python train.py --n_layer=8 --d_model=448 --experts_per_token=6 --d_expert=96 --activation="swiglu" --moe_layers=[0, 1, 2, 3, 4, 5, 6, 7] --norm="rmsnorm" --grad_clip=0.5
Below are experts of layer 3 (counted from 0) of a mixture-of-experts language model. Rows are named router (the router's row for the expert), gate (a neuron's input weights, with its number), up (a neuron's input weights, with its number), down (a neuron's output weights, with its number) and show model dimensions 168-223. Each number is 128 + 32 x the weight over its row's rms, rounded and kept within 0 to 255.
Before each expert's rows: "comes after" lists some tokens at least twice as common just before its tokens as in all text; "comes before" lists some tokens at least twice as common just after its tokens as in all text. This comes from a sample of Wikipedia text that the model never trained on. Tokens count by the router's weight.

# expert 21
comes after: " |", " ", "0", "1", ";", "2"
comes before: " ", " |", "|", "-", " |\n", "0"
router [117 167 120  52  84 102 146 101 154  75 108  88 115 107  87 113  95 109 140 187 117 142 189 138 146 119 174 182  93 153 114 123 112 109 124  90 108  96  94 147 185  78 186 175 151 121  92 101 118  95 186 158 187 110 176 129]
gate0 [166 133  97 148 103 127  97 118 127 118 137 129 137 118 151  86 144 178 153 166 137 101 121 140  97 125  81 151 110 129 170 155 144 130 108 104  63  78  88 163 108 134 125 128 109 157 119 187 126 149  95 157 139 112 157 191]
up0 [ 85 124 123 125 135 130  84  98  89 177  79 141 142 134 153  80 114 142 104 137 118 144 117 158 145 135 146 120 121  94 178  86 149 118  60 178  98 148 151 147  83 182 122 147 161 176  95 128 190 152  46  56  96 234  67 142]
down0 [101 136 127 113 128  67 127 104 123 123 100 174 141 163 124 179 112 142 104 171 155 140 158 113  97 137 157 147 106  97 114 170 154 133 117 129 184 190 107 112 134 118 131 105 117 107 133 107  57 133 157 112 155 175 102  42]
gate1 [138 139 161 133 128 112 110 137 147 110 141 129 176 133 147 171  91 109 118 146  99 155 120 124 108 109  86 192  91 107 128 155 158 124  94 182 179  96 135 145 104  87  40 122 144 139  66 179  92 107 122 104  81 120 135 100]
up1 [143 102  37 170 106 149 122 105 180 126 113 126 131 160 128 134  67 110 170  98 133  79 114 159 130 133  90 111 126 118 134 135 117 115 133 102 175 143 207 108 142 106 120 124 171 160  88  99 151  88 142  83  54 184 106 118]
down1 [190  88 144 141 119 137 133 161 128 135  78 167  94  77  77 168 153 130 125 160 139 141 133 185 155  98 147 129 107 123 112 149 162 143  70  85 149 144 130 121  99  84 123 160 160  74  98  77  99 157 171  83 136  62 145 116]
gate2 [125 167 125 107  99 112  89 126 117 137 104 109 127 138  95 139  76  86 182  95 135 138 132 137 125  42 143  99  89 141 153 129 165 136 105 160  85  94 166 122 151 145  94 126 111 167 198  74 159 104 115 160 102 161 128 109]
up2 [179 187 135 158 145 172 119 174 119 161 128 129 137  83 151 182 117 114 134 109 148 119 156  75 140 152 118  93 121  75 129 117  99 103 127 140 139 176 155  69 129 160 157 109 133  81 173 133 104 154  84  55 175 156 134 101]
down2 [152 108 172 128 111  99  88 184 109 153 108 172 134 162  99 139  56  96 172 130 148 140 109 138 122 106 149 109 163 151 146 137 118 130 106 137 143 156 165  95 144 110 133 154 142 169 131 151  77  96 135  91 128 114  90 194]

# expert 34
comes after: " was", " is", " were", " be", " and", " of"
comes before: " in", " of", " to", ",", " by", " and"
router [140 112  99  59 148 155 137 138 208 105  71  93 180 109 109 143 128 116 130 197  91 164 124 134 117 137 190 151  85 141 145 185 143 141 127  99 109  91  86  93 171  58 140 131 131  68 118  81 130 137 144 120 142  71 165  83]
gate0 [141 105 102 155 174 163 132 119 102 178  83 127 139 129 188 125  90 141 125 114 163 132 189 152 155 132 160 137 136 115  97 190 112 106 137 113 148 148 106  96  26 131 104 157 128 116 157 128 113  82 141 101 138 128 122 124]
up0 [ 77 105 167 136 167 110  99 123 131 119 190  75 111 235  92 116 128 154 140 165  98 146  96 141 118 132  96  95 137 106 147 130 121 164 121 144 127 115 158  85 111 168 155 101  89 138 123 126 118 150  48 181 142 166 117  86]
down0 [126 144  94 146 105 175 159 128 170  79 151  97 152 102 125 100 172 125 133 139  60  80 148 160 125 178  94 102 140 104 143 154  99 164  86 125  95  97 185 174 161 134  92 126 129  79  65 114 159 167 222 126 100 113 179 129]
gate1 [ 94 106 130 149  97 128 142  76 135 142 103 128  99 170  67 125  94 141 137 179 104  78 101 138 107 106 123 125 152 109  84 123 120 122  92 161 161 137  76 108 141 147 109 121 139 129 105 133 128 133  85 115  69 115 198 122]
up1 [104  53 188 135 117 115 103 171 162 190 160 163  56 129  96 156 104 109 139 168 133  91 117 109 109  94 111 116 151  85  97 158 127 118  83 151 127 122  69  83 113 138 105  71 117  65 157 178 172 118  70  98  94 137 138 123]
down1 [ 87 105 145 165  98 129 112 157 111 135  76 131 187 113 117 152 112 190 199  67 141 152  79 163 188 108 138 164 121 187  96 186 237 154  63 112  94 135 128 126 119 138 136 121 140 145 153 186 172 155 114 149 166 118 107  87]
gate2 [134  97 165 220 133 174 157 145  89  97 153  87 140 133  79  84 136 170 134  72 159 103 128  80  94 165 177 103  89 169 122 111 120 161 108 137 112 100 152 131 102 146 123 166 186 107 101  51  87  86 103 137  88 100  97  69]
up2 [168 115 146  26 149 126 130  93 159 137 150  77 141 116 110 167 142  88 154 107  74 182 157 118 163 103 122 114 122 113 153 139 124  59 165 130 110 131  99 150 180 152 133  93 171 154 112 150 106 174 165 118 145 168 155 138]
down2 [169 149 139 123 156 155 144 127 141 139  56 109 100 109 152 154 177  75 157 118 139 115 129 156 163 167  83 112 125 137 158 109 118 105 119 120 130 131 140 143 232 153 152 142 160 100 151  89 118 126 135 116 137 175 153  96]

# expert 22
comes after: " |", " a", " was", " is", "|", " an"
comes before: "20", "1", "19", "2", " of", "3"
router [133 146 112 106 108 120 117 107 176  99 112 104 160 111  51 168 132 116 159 214 131 134 148  59 186 128 110 128 120 184 128 130 158 143 146 140 165 112 132  71 163 116 155 142 168  92 114  58 108  89 136  88 108 105 109  82]
gate3 [186  88 153 137 160 147 170 164  80 116 114  98  85 134 127 155 156 162  60 133 167 134 126 117 116 134 133 131 170 136  36 115  92 143 104 160  77 111 121 147 126 112  94 127 109 110 109 169 135 157 144  78  78 147 139  91]
up3 [111 127 159 170  87  80 132  43 164 138 137 123 137 100  90 119 140 126 188 110 163 119 121  96  98 106 106 167  89  97 164  88 174 168 161 104 213 106 134 124 124 120 164 167 140 144 101  99 177 115 133 167 110  91 155 163]
down3 [ 67 154 169  80 173 112 104 134 197 127 103 129  92 127 130 163  78  73 105 147 163 133 119 166 159 167 121 124 152 142 142 131 140 125  90 143 112 153  88 109 136 194 172 146 156  95 153  85  90  88 149 148  75 148 144  97]
gate4 [147 150 182 105 100 112 121 174 182 158  95 181 114  87 131 175 133 167 165 154 147 102 166 138 148 127 134  85 143 153 104  61  78 137  87 127  83 146 129 103 153 186 102 165 122 132 161  96  23  77  98 133 132 149 107 171]
up4 [135 113 179  81  77 133 135 139 155 111 119 176 174 172 161 144 149  96 101 128  74 155 131 119 117 147 131 118 124 150 103  76 115  77 162 105 154 141 153 146 127 126 119 181 164 147 115  91 151 136 118 108  54 144 100 137]
down4 [138 131 126 102 105 117 106  86  91 138 178 129 146  70  90 126 115 226 132 124  91 136  83 125 105 127  87 109 137 120 166 140 172  93  94 106 160 181 188  97  96 117 155 138 145 126 174 126 145 136 115  94 145 149  44 160]
gate5 [146 125 187  82 114 104 120 105 158 188 139 146 119 145  69 144 168  48 133 156 105 137 145 159 145 174 125 122 151 122 210 116 101 143 131 108  90 154 124 116 111 135  90 126 134 101 150 130 101 128 154  63  78 129  89 123]
up5 [ 98 124 163 140 128 157 138 154 129 130 129 146 117 126  64 190 151  93 142 129 107 143 165 128  72 175 122  94 133  62 132 168 110  43 186 134 148 139  97 116 158 165 104 141 125  77 140 145  93  97 113 140  69  66 138 120]
down5 [173 104 111 140 119 170 140 141 104 131 128 107  96 111 171 139  35 105 104 128 122 133 106 134 146 119 122 182  79 169 105 145 165 126  79 126  76 206  97 152 151 192 108 133 149 142 133 163 117 169 152 119 151 128  57 113]

# expert 1
comes after: " |", " ", " (", ":", ",", ";"
comes before: " |", " |\n", "1", "0", "–", ";"
router [120 145 123  82 107 100 124 109 117 124  99 100 126 140 118 140 122  98 119 196 114 122 138 147 125 116 142 225 118 152 138 136 136  92 143 106 153 193 130 118 203 123 126 153 154  89  67 101  64  41 106  98 108  94 144 132]
gate0 [171 150 168 152  72 166  90 133 129  71  90 126  80 130 111 135 171 124 206 111 124 110 119 126 110 142 128 129  74 138 149  83 107  80 155 104 150 167  43  97 144 116 152 120 107 144  72 118 112 155  80 103 127 120 137 169]
up0 [131 114 150 129 126 131 116 111  97 106  99 143 134 144 136 142 114  92 164 115 104 176  99 120 100  77  63 186 135 165 125 137  82 145 130 138 104 101 114 175 129 116 108 157 185 120 116 173 167 134 128 152 134  86  83 189]
down0 [113 142 158 167 135 105 175  83 123 135 144 132 175  95 136  80 150 119 109 115 141 102 122 103 138 129 179 122 168 127 134 100 107 122 116  68 151 175 118 156 126 149 134  63 104 162 115  93 178 105 137 104 133 136 130 126]
gate1 [124 109 111  63  79 130 169 168 142 111 148 121  93 113 105 140 113  75 149 156  76 160 140 133 111 146 113 103 188 105 186 114 117 117 144 118 100 163 124 160 159 160 128  85 174 153 115  88 146 127  99  39 163 155 150 115]
up1 [116 134 134  49  99 154 153 114 152 145 114 133  99  97 108 168  96 113 142  98 103 123 137 127 129 152  95 105 126  92 151 112 111 124 126 163 227 141  96  85 142 122 136  78  95 114 171  79 104 117 142 129 117 132 100 146]
down1 [ 87 168 104  92 143 121 108 155 168 116 132 122 108 182 138 156 117 149 128 152 146  94  80 127 132 164  71  94 114 142 130 142 160 117  84 117  55 173 110 108 177 167 155 153 103 150 122  58 122 104 118  62 149 107 123 168]
gate2 [135  44 103 122  45 137 149 137  95 124 139  76 127  89 130  99  93 160 109  85 131 115 169 167 184 108 147 133 168 176 170  68  86 130 161 118 132  88 112 159 111  87 105 105 103 145 137 148 183 136 134 146  92  98  84 151]
up2 [ 31  69  98 123  97  94 185 105  58 154 181  87 143 160  80 142 159 111 187 121 120 112 129 216  73  98 111 179 125 157 130 101 158 136  85 168 178 107 133  91  95 139  95 161 107 135 137 139 123 101  96 162 130 111 139 158]
down2 [102 132 106  80 149 176 105 149 193  88 142 116 118 153 127  49 109 196 157 141 128  77 146  90  93 171 103 140 119 134  99 147  99  93 108 116 112 210 146 117 173 151 135 127 148  88  93 121 152  97  83 168  58 123 161 123]

# expert 38
comes after: "20", "19", "0", "3", "1", "2"
comes before: " |", "0", "|", " |\n", ";", "–"
router [ 97 133  68  69 128 146 122 148 169  65  87 119 110 128 136 112 134 123 124 191 151 231 117 110 101 105 149 167 117 144 169 134 123 161 171  77 115 111 131 144 153  93 178 143 131 109 134  48 148  73 197 129 167  88 190 150]
gate3 [122 105 105 128 119 123 139 164 128 143 102 115 124 140  74 111 105 136 181 113  79 172 129 147 126 136 134 129  62 123 118 107  85 143 187 162 162  72 103 170 158  77 114  67  92 142 131 104 114 170 176 138 123 131 186  99]
up3 [136 127 120 171 114 129 136 149 110 162 154 175 131 171  87  66 109 199 132 141 130 170 164 100 127 110 173 209  93  93 103 146 135  95  84 141 150  78 147 178 107 127 115 138  67 139 141 134 149 104 224 169 100 182 202 128]
down3 [111 124 127  98 138 128 153  93 109  89  98 105 105 171 121 144  80 129 102 113 121 132  10 124 135 116 162 160 125 185 117 107 166 135  84 176  99 130 124  94 117  77  93 124 161  97 132 151 183 141  85 151 151 112 161  81]
gate4 [128  71 108 107 144 184 125 126  72  84  66 116 143 152 131 180 128 175 113 106 131 109 100  68 179 106 167  43  76 136 115  92  96 170 130 149 103  99 130 133  94  48 163 123 127 118 130 119 169 158 145 171 184 122 135 191]
up4 [137 155 173 169 126 128 140 124 121 105 102 140 114 135 161 177 120  97 125 112 146 126 153 167 139 144 129 142 130 169 103  74 120  99 129 105  60 133  79 131 157 150 148  84 174 142 150  87 125  69 188 193 151 112 115 125]
down4 [130 101 126 133 120 104 100 139  65  59  76 127 113 159 108 135 121 148 140 151 178 135 173 162  39 135 185 125  85  78 155 116 143 101 140 122 124 107 154 104 168 109 189  76 107 103 161 154 212 181 108 115 160 146 147 130]
gate5 [157 181  97 147 115 120 116 166 108 124 138 124  61 146 108 168 147  99 126 108 122 122 154 105 193  94 119 129 176 105 111 122 115 151 101 128 140 138 130 125 140 145  54 153 117  93 130  86 172 105 149  99 103  84 108  88]
up5 [141 170 147 163 117  47 147  96 123  84 143 140 200 149 170 180 146 112 136 166 149 136  90 140 138 127 101 110  92 101 125 102 104 107 159 101 101 133 103 135 157 134 126 107 137 171 154 130  81 170 159 139 165  75 105 156]
down5 [129 142  93 127 116 131 102  92 112 113 129 100 148 201 109 130 160 165 106 111 109 180 131 141  56 143 138 123 115 100 151 103  96 105 180 151  56 130 134 129 140  75 124 157 130 131 120 158 116 101 192 103 195 123 147 118]

# expert 17
comes after: "-", "|", "\n", ".\n\n", "\n\n", ")\n"
comes before: ":", " |", "20", " -", "19", " \""
router [185 108 115 132  98 121 130 109 136 123  69  78 142 100  94 127 130 123  92 140 158 187 146 115 131 168 124 143 141 172 125 103  88 138 155 113 131 116 130  70 142 146 142 150 116 135  80  28  91 136 148 115 100 157 129 119]
gate0 [109 148 128  98 138  87 111 106 129 112 152 144 146 178 144 146 134 129  70 115  94 142 140  67 155 193 188 164  76 179 176 163 156 127  92 130 134  95 127 148 112  66 130 126 123 101 140 153 161 106 129  96 112 144 104 141]
up0 [138  88 113  67 141 149 137 110 174 105  67 152  93  99 124 130  98 119 171  97 157 108 154 149  99 135 187 123 142  81 133 122 113 108 129  76 119 165 143 153 145 145 120 110 102 102  73  97 153 148 101 155 147 100 193  79]
down0 [169 171  84 168 102 156 171 158 100 110 100 111 113 149 163  99 109 165 101 145 173 208 112 116 136 218 127 104 123  93 117 138 116  40 115 140 136 125 146 170 140 131  83 147 136 171 148  75 137 156 121 139 157  83 140 134]
gate1 [ 79  78 147 170 180 137 144  93  57 126 131 138 137 123 161 115 109 176 137 106 148 138 102 117 153  95 152 156 191 151  64 164 135 152  93 194 118 120 144 112  97 135 158 182 124 175 145 216 177 120 124 121 139 171 139  89]
up1 [141 102  97 172 146 102 139 128  93 147 143 178 121 108  46 152 162 126 180 151 115  85 188 111  83 117 111  73 149 178 152 147  96 121 207 123  50 119  96 121  76 175 191 172 107 126 148 103  57 187 171  96 111 164 173 130]
down1 [138 173 138  89 125 149 153 126 113 109  78 136  66  72 131 133 111 185 100 100 154 146 109 111 188 176 110 139 106 124 100 133 134 129 103 147 170 138  95 133 114 118  37 164  94 104 189 149 165  99  58 127 128 142 117 165]
gate2 [ 76 139 101 125 150 121 142 138 160 113 102 114  80  77 159  85 107 125 152  72 171 106 154 143 128 119 190 221 140 119 124 139 122 120  93 168 145 155 121 142 115 138  61 168 141 129 112 122 173 136 151 143 154 117 115 113]
up2 [182  60 158  97 192 123  95 171 125 127 150 167  75 161 114 146 109  94 143 150 136 183 139 216  94 149 133  66 112 105 131 109 169  88 120 100 165 115 147 126 154  89 128 123 102 149 156 104  83 100 128 148 144  78 115 126]
down2 [132 186 108 101 118 145 149  88  74 135 125 110 117 156 114  95 126 103 107 141 130 150  77 101 141  83 140  98 174 134 117 137 185 107 149 184  80 100 118 126 168 105  96 114 151 145 154 162 149 129 164  69 107 181 122 138]

# expert 24
comes after: ",", " he", " to", " He", " it", " who"
comes before: " the", " a", " to", " that", " his", " in"
router [ 95 186 114 113  79 111 173 140 128  90 124  85 102 110 119 175 142 129 111 119 127 116 186 115 110 160 126 104 148 153  95 134 121  96 170  51  62 103 102 159 175 133 149  88 167  88 128 112  69  98 184  86 169 113 136  57]
gate0 [144 119 129  65 126 151  89 117  73 154 174 148 156 129  99 126  93 151 201 136 123 174 154 172 121 127 113 142 119 114 118  58  87 142 125 149 130 118 134  73 121  87 124 115  83 168 113 162 121 137 162 157 136 152 156 196]
up0 [ 71 158 127 108 124 152 120  94 127 129 130 122  98 133 144 107 138 120 182 116 121 145 128 128 125 171 137 166  60 139 104 131 160 139 136  93  96 138 173 124  64 110 121 112  75 170 101 156 112 133 121 117 140 157 124 128]
down0 [101 153 126  79 184 143  93 114  74 145 132 144 134  99 143 177 165 115  53 179 108 134 150 100 167 130 197 156 137 158 142 121 133 162 153 113  68 157 168 148 173 126 156 133 124 154  71 141 128 172 106 174 182 103 177 201]
gate1 [149 116 151  85  97  67 111  71 127 168 108 100  76 100 193 118 137 157 111  90  41  86 190 107 173 151 110 137  74  73 152  84 119 107 136 170 163 120  76 161 123 115 130  99  73  93  86 125 129  77 131 132 138 124 153 154]
up1 [100 131 116 127 100  97 178 155 148  79 108  61  98 179 136 138 160 146 149  79 135  83 115 171  91 157 168 166  27 108 174  81 139 136 101 146 142 138 153 136 114 154 141 148  91 171  66 128 141 151  40 161 149 110  89 102]
down1 [151 119 156 154  85 112 141 107 144  95 112 144 134 147 151 160 183  90 119 131 101 141 119 103 110 118 115  93 128 174 127 209 152 112 139 119 155 186 136 156 118 168 115 121 173 129 131 121 137  36 176 117  82 109 109 129]
gate2 [121 155 162  96 114 178  65 134 107  97 159 120 138 168 142 160 123 142 165 105 187 168 126  98 114 121 122 143 132 125 110 155 109 152 191 186  91 123 136 138 113 117 117 116  98 110 145 202 140 177  80 136 126 145  96  61]
up2 [183 120 138  77 103  92 136  43 140 112 125 115 130 115  68 124 155  75 132 122 129 133 134 175 145 130 127 152  96 137 129 146  83 105 119 114 111 104 137  32 173 135 105 168  88 143 151 175  98 140 107 101 148 152 132  94]
down2 [ 99 119  97 121 164  54  92 180 132 145 179 111 139 125 141 145 138 168  85 132 154  56 170 128 111 125 136 177 131  95 141 133 139 172 112 103 142 163  83 138 146 111 121 116 114 142 140 114  87  85 105 155 190 111 130 123]

# expert 29
comes after: " ", " |", ".", "–", ";", ":"
comes before: " |", "0", " |\n", "1", ".", "2"
router [102 126  65  83  99 138 180 107 150  48 133 118 126 129 116 123 115 103 103 182 108 146 125 113 205 132 129 161 152 126 120 191 133 124 131 111 183 100 119 126 134  62 157 154 160  97  91 109 111 105 149 149 149  69 171  55]
gate3 [ 94 133 150 132 126 144 118  87 211  68 146 139 137 175 118 137 160 123 127 131 103 123 101 180 130 155 157 143 144  96 167 154 140 102 115 151 115 188 147 164 132 181 133 105 105 153 168 128 129 110 154 105 149 158 121  63]
up3 [140 143 152 127  90 200  79 142 106 136  92 169 122 189 190  97 173 134  97 132 153 148  71 147 133  82 172 117  85 159  99 163 110 125 145 189 145 106  70 152  78  89 137 153 159 108  44 148 174 158 135 122 151 167 201 145]
down3 [ 36  91 156  88 130  82 130  59 117 150 133 104 129  86 168  97 105 115 156 123 140 169 135 196 156 171 163 157 129 184 163 117 118 132 185 115  99 124 149 137 156 163 124 113 112 123 151 139 130 107  97 115 166 179 137  91]
gate4 [126 146 139 187  94 122  52  54  93 133 150 118 165  96  75 109 120 185 131 155 111  94 133 106 164 144 159 174 133 196 111  85 128 116  94 128  61  65 112 108 163 112  92  99 145 106  85 137 148 126 134 120 119 143 107  78]
up4 [166 110  79 139 170 144 163 149 118 170 133 109 128 120 152 127 126  66  78 119 127 152 117 203 139 131 147 157 112 132 166 169 133 104 126 114 102 141 179 141 101 129  86 147 191 200  87  87  62 121 158 147 134 176 115  78]
down4 [138  77 130 130 125 174 109  78  88 137 178  59 214 136 109  91 101 139 132 103 186 145  80  81 113 160 117  84 171 143 167  62 120 110 173  97 198 137 155 134 122 117  82 115 168  83 167 163 164 129 146 151 109 126 124 145]
gate5 [109 126 129 113 149  82 145 126 126 175 162 112 139 123 135 112 136 158 129 142 114 167 118 119 142 112 140  69 140 109 164 169 147 110 158 155 101 107 116  83  98 153 110  67 138 101 128 115 116 146 134 106 146 105 129 125]
up5 [ 83  94  72 103 108 145 120 133 143 116 132 100 100  84 161  98 123 148  98 155 117 161  87 125 113 121 154 131 166  89 135 146 115  83 134 161 130 146 146 133  99 117 155  82 109  97 129  98 161 152 153 134 136  85 159 131]
down5 [174 106 115 137 114 192 169 118 160 121 129 160 156 156 174 187 154 131 116 133 166 173  77 151 155 148 116  91 126 137 121 151 138 167 167 123 194  76  99 152  75 148 117 108 126 108 152  99 107  91 176 166 165 106 167 114]

# expert 19
comes after: " ", "20", "19", "–", "18", " ("
comes before: " |", "–", ",", ".", ")", "0"
router [110 113  91  73 137 153  95  96 108  84  90  65 141 127 117 150 144 152 129 146 154 142 103 146 135 146 127 121 130 132 140 132  97 130 151 128 160 121 159 108 166 118 117 149  97 114 132  91  97  86 158 121 107 139 165 143]
gate0 [138  87 156 123 157 124 154  73 139 139 142  82 119 139  78 116 103 133  92 148 112 139 156 111 160 145 107  96 170 146 124 145 132 134  98 111  88 129 103 125 129 132  57  96 138  80 100 134 132 135 160 145  82  70 146 159]
up0 [137 167 125 140 167 107 127 139  83 107  85 135 128 116 129 148 137 155 123 130 144 157 101 146 126  85 101 147  89  92 127  96 108 187 139 154 177 100 121 180 179 137 103 126 127 174 206 101 112 120 154  77 125 145 165  93]
down0 [107 132  54 156 100 143 149 153 121 137 136 134 152 136 170  98 128 122 124 139 130 150  59 179 195 118  96 129 140 104 150  85 109 165 120 150 117  25 141 157 133 150 108 142 132 118 157 152  91 116 151 113 143  68  79 129]
gate1 [121  80 120 177 132 169 172  66 144 125 162 138 132 219 114 132 162  95  93 172 168 103  59 191 120 146 149 167 157 133 120 108 128 133 124 164 166 195 127 169  98 151 117 110 147  95 148 120  99 136  62 141 133 120 119 141]
up1 [173  87 171 115 116 196  90 130 180 112 144 120 150 141 124 193 144 145 119 134 159 183 187 138 116 167 157  89 164 102 135 127 149 168 139 140 106 124 103  67 159 131 203  87 140 142 141  52  85 136 112 147 172  92 170 140]
down1 [124 137 120 173 140 128 128  88 123 138 190 136 100 145 120 107 153  90 139 113  86 131  99 174 128 143 125  99 148 158 135  85 159 141 148  73 197 100 100 165 118 135 106 132 118  96 149 155  83 158  20 113  97 125 136 189]
gate2 [ 94 146 169  49 153 157 162 169 138 160 165 182 191 182 171 141 131 130 138 126 113 144 106 101 125 115 109  96 123 136 172 173 120 165 121  96 131  82 160 133 149 134 100 115 125 137 146 150  64 140  90 172  95 122 133 147]
up2 [217 147 120  91 141 109 121 154  92  95 107  91 144 130 129 113  95 191 118 168 175 167  60 104 179  72 117 156  92 153  96 103 174  98 152 164 161  84  87 151 149 105 104 134 142  89 128 107 106 176 100 114  87 133 149 119]
down2 [125 139 137 130 123 119 141 142 164 115  89 108 110 129 110 100 129 113 181  92 173  98 176 134 145 119 146 171 142 109 127 101  77 134 158 121 158 120 133 108 114 142 141  82 141 144 120 111 153 117 145 101 100 158 125 129]

# expert 14
comes after: " ", " (", "19", " in", "20", "18"
comes before: "19", "20", "18", "th", "0", "10"
router [121 153  72 115 132 189 154 103 123  57 126  98 168 152  68 113  58 138 108 149 145 162 120 144 152 197 126  74 162 141 123 172 116 146 132 118 149 112 148 129 109 122 135  67 200  43 139 118 107 111 124  92 175  99 156  81]
gate0 [108 100 191 159 178 144 179 138 110 163 149 125 116 160  95 145 157  67 103 156 142 118 109 185 109 164 143  61  78 130 112 124  94 133  79 172 120 121 122 143 118  78 103  89 107 145 138 191 142 123 121 119 105 109 127  63]
up0 [165 138  72 121  87 142 114 160 104  95  85 113  97 105  71 118 137 194  82 141 127  84 149 126  84 136 133  96 152  98 112 130 166 110 189  83 165 177 115 202 105 174 192 121  90 137 130 129 146 132 138 160 123 176 124 175]
down0 [100 187 118 167 141 101  93 119 112 103 103 171 176 145 158 144 162 158 183 138 140 139 108 198 124 173 160 163 124 118 169 124 152 164 103 139 128 101 138 114 170 143 104  97 129 152 155 129 147 114  87 181 179 114 170 132]
gate1 [143  97 103 122 112 128 180 130  92  61 108 174 195 121 168 119 135 136  91 119 118 134 127 173 118 118 100 127 131 115 152 183  86 194 110 123 159 139 122 133  98  88  84  87 122 168 125 104 107 146 149 144  80  76 113  77]
up1 [ 87 117 149 135 144 138 117 172 133 144 142 162 122 158  84 108 124 165 146 136 104 177 148 148 130 136 107 180 173 140 105  67 167  76 102 134 125 174 115 143  84 115 172 163 116  98 158 108 176 123 127 100 140 178 114 159]
down1 [126 165 131  93 154 112 150 145 119 159 196  95  38 105 140 148 155  99 102 170  24 137 142  81 148 160 165  71 136 143  99 127  98 107 153 127 108 171 144 116  92 126 137 102 150 113 128 178  91 129 121 110 216  92 171 120]
gate2 [121 152 122 105  66 131 180 173 185 118 102 153 108 123 147 185 151 139  84 162 108 142 127  92 110 147 181 181 110  58 109 151 152 142 147 117 183 142 105 145 163 162 115 147 172  95 162 162 144 122 168  76 144 129 145  84]
up2 [159 133 140  72 142 114 116  96 127 114 119  99 134 132 157 100 179 123 145  91 125 142 169 109 137 129 157 113 138 178 146 103 121 122 133  71  68 130 106 118 185  71 154 156  81 176 128 120 124 165 127 181  96  61 166 182]
down2 [137  92 169 220 126 110 179 161  85  97 142 149 186 117 108 139 152 190  89 107 122  97 143  57 113 122  78  95 126 109 191 161 159 148 122 120 121  95 164 102 135 157 199 140 117 128 108 162  99 129 124 147 132 159 162 168]

# expert 43
comes after: "20", "19", "18", " first", " this", " two"
comes before: ",", ".", ".\n\n", " of", "–", " and"
router [ 92 152  68  19 149 149 128 123 143  67  91  83 152  85  97  66 131 134 153 169 135 208 132 132 170 144 183 139 127  95 117 141 110 175 173 102  55  89 106 118 141  96 146 127 100  91 159  93  94 125 174 149 158 129 162 145]
gate0 [143 202 151 141 108 125 190 102 147 140  70 176 129 153 138 120  94 110 195 146 152  81 141 141 139 150 109 156  76  96 150 107 155 139 160 109 193 128 130  86 172 149 160 102 102 159 134 118 204  65 165 170 107 135  73 131]
up0 [137 114 114  97 146  98 144 110 114 130 121 156 129 131 109  81  92 146 112 159  73 146 103 121  79 147 119  68 118  88 172  51  65 143 112  79 137  92  60 107 127 148  97 120  96 182 127 120 123 103 179 123 107 111 136 156]
down0 [ 48 132 142 124 160 154 126  94 125 138 179  75 158 161  96  65 149 123 109 139 172 138  97 165  64  80 118  69  95  85 147 159 185 133 135  93 141 150  84 177 142 140 177  84 101 122  93 141 145 142 134 181 184 104 112 155]
gate1 [152 138  90 145 138 110 103  94 162 133 147 134  77 111 126 129  99 100 151 127 107 106 127 117 168 129  97  74 143  76 148 139 154  55 115 110 109 131 137 148  94 153 117 135 100  97 134 149 122 110 176 113 106 111 170 121]
up1 [130 149 144 159 139  78 137 134 149 140  90  91 112 168 106 113 141 130 107  94 119  92 160  84 119 132 168 157 136 162  94 174 122  99 177 136 177 103 134 157 124 122 101 114 157  90 109 177 158  93  53 155 123 123 152  95]
down1 [118  79 134  93  95 143 110 182  64  75 103 169  84  93 145  96 101 106 187 154  94  47  85 154 169 111  86 106  70 115 144 158 152 162  68 176 155  58  90 141  92 147 132  83  99 122 151 145  57  88 156 144 134 108 105 158]
gate2 [138 146 138 117 168  82 146 168  54 173 186 160  95 145 142 118 114 144 140  62 158  94 162 109 154 151 143 101 116 139  83 148 103  86  82 167  91 135  92  69 124  68 125 137 161 159 134 143 125 149 104 146  90 135 104 137]
up2 [104  72 129 106 183 116 177 159 146 118 174  95 198  87 141 154 105  82 200 122 184 155 101 180 165 148  90  72 145  69  95 140 142 128 135 171 107 178 159 106 133 144 105  74 201 152 175 219 119 126 115 130 172  77 137 144]
down2 [121 187  92 152 109 142 107 125 111  96 135 146 114  76 142  64 136 134 132  90  98  85  80 122 122 140 147  96 123 123 131  98  92 140 110 143 124  69 144 141  59 132 182 161 113 109 141 126 111 121 175 164 131 175 179 195]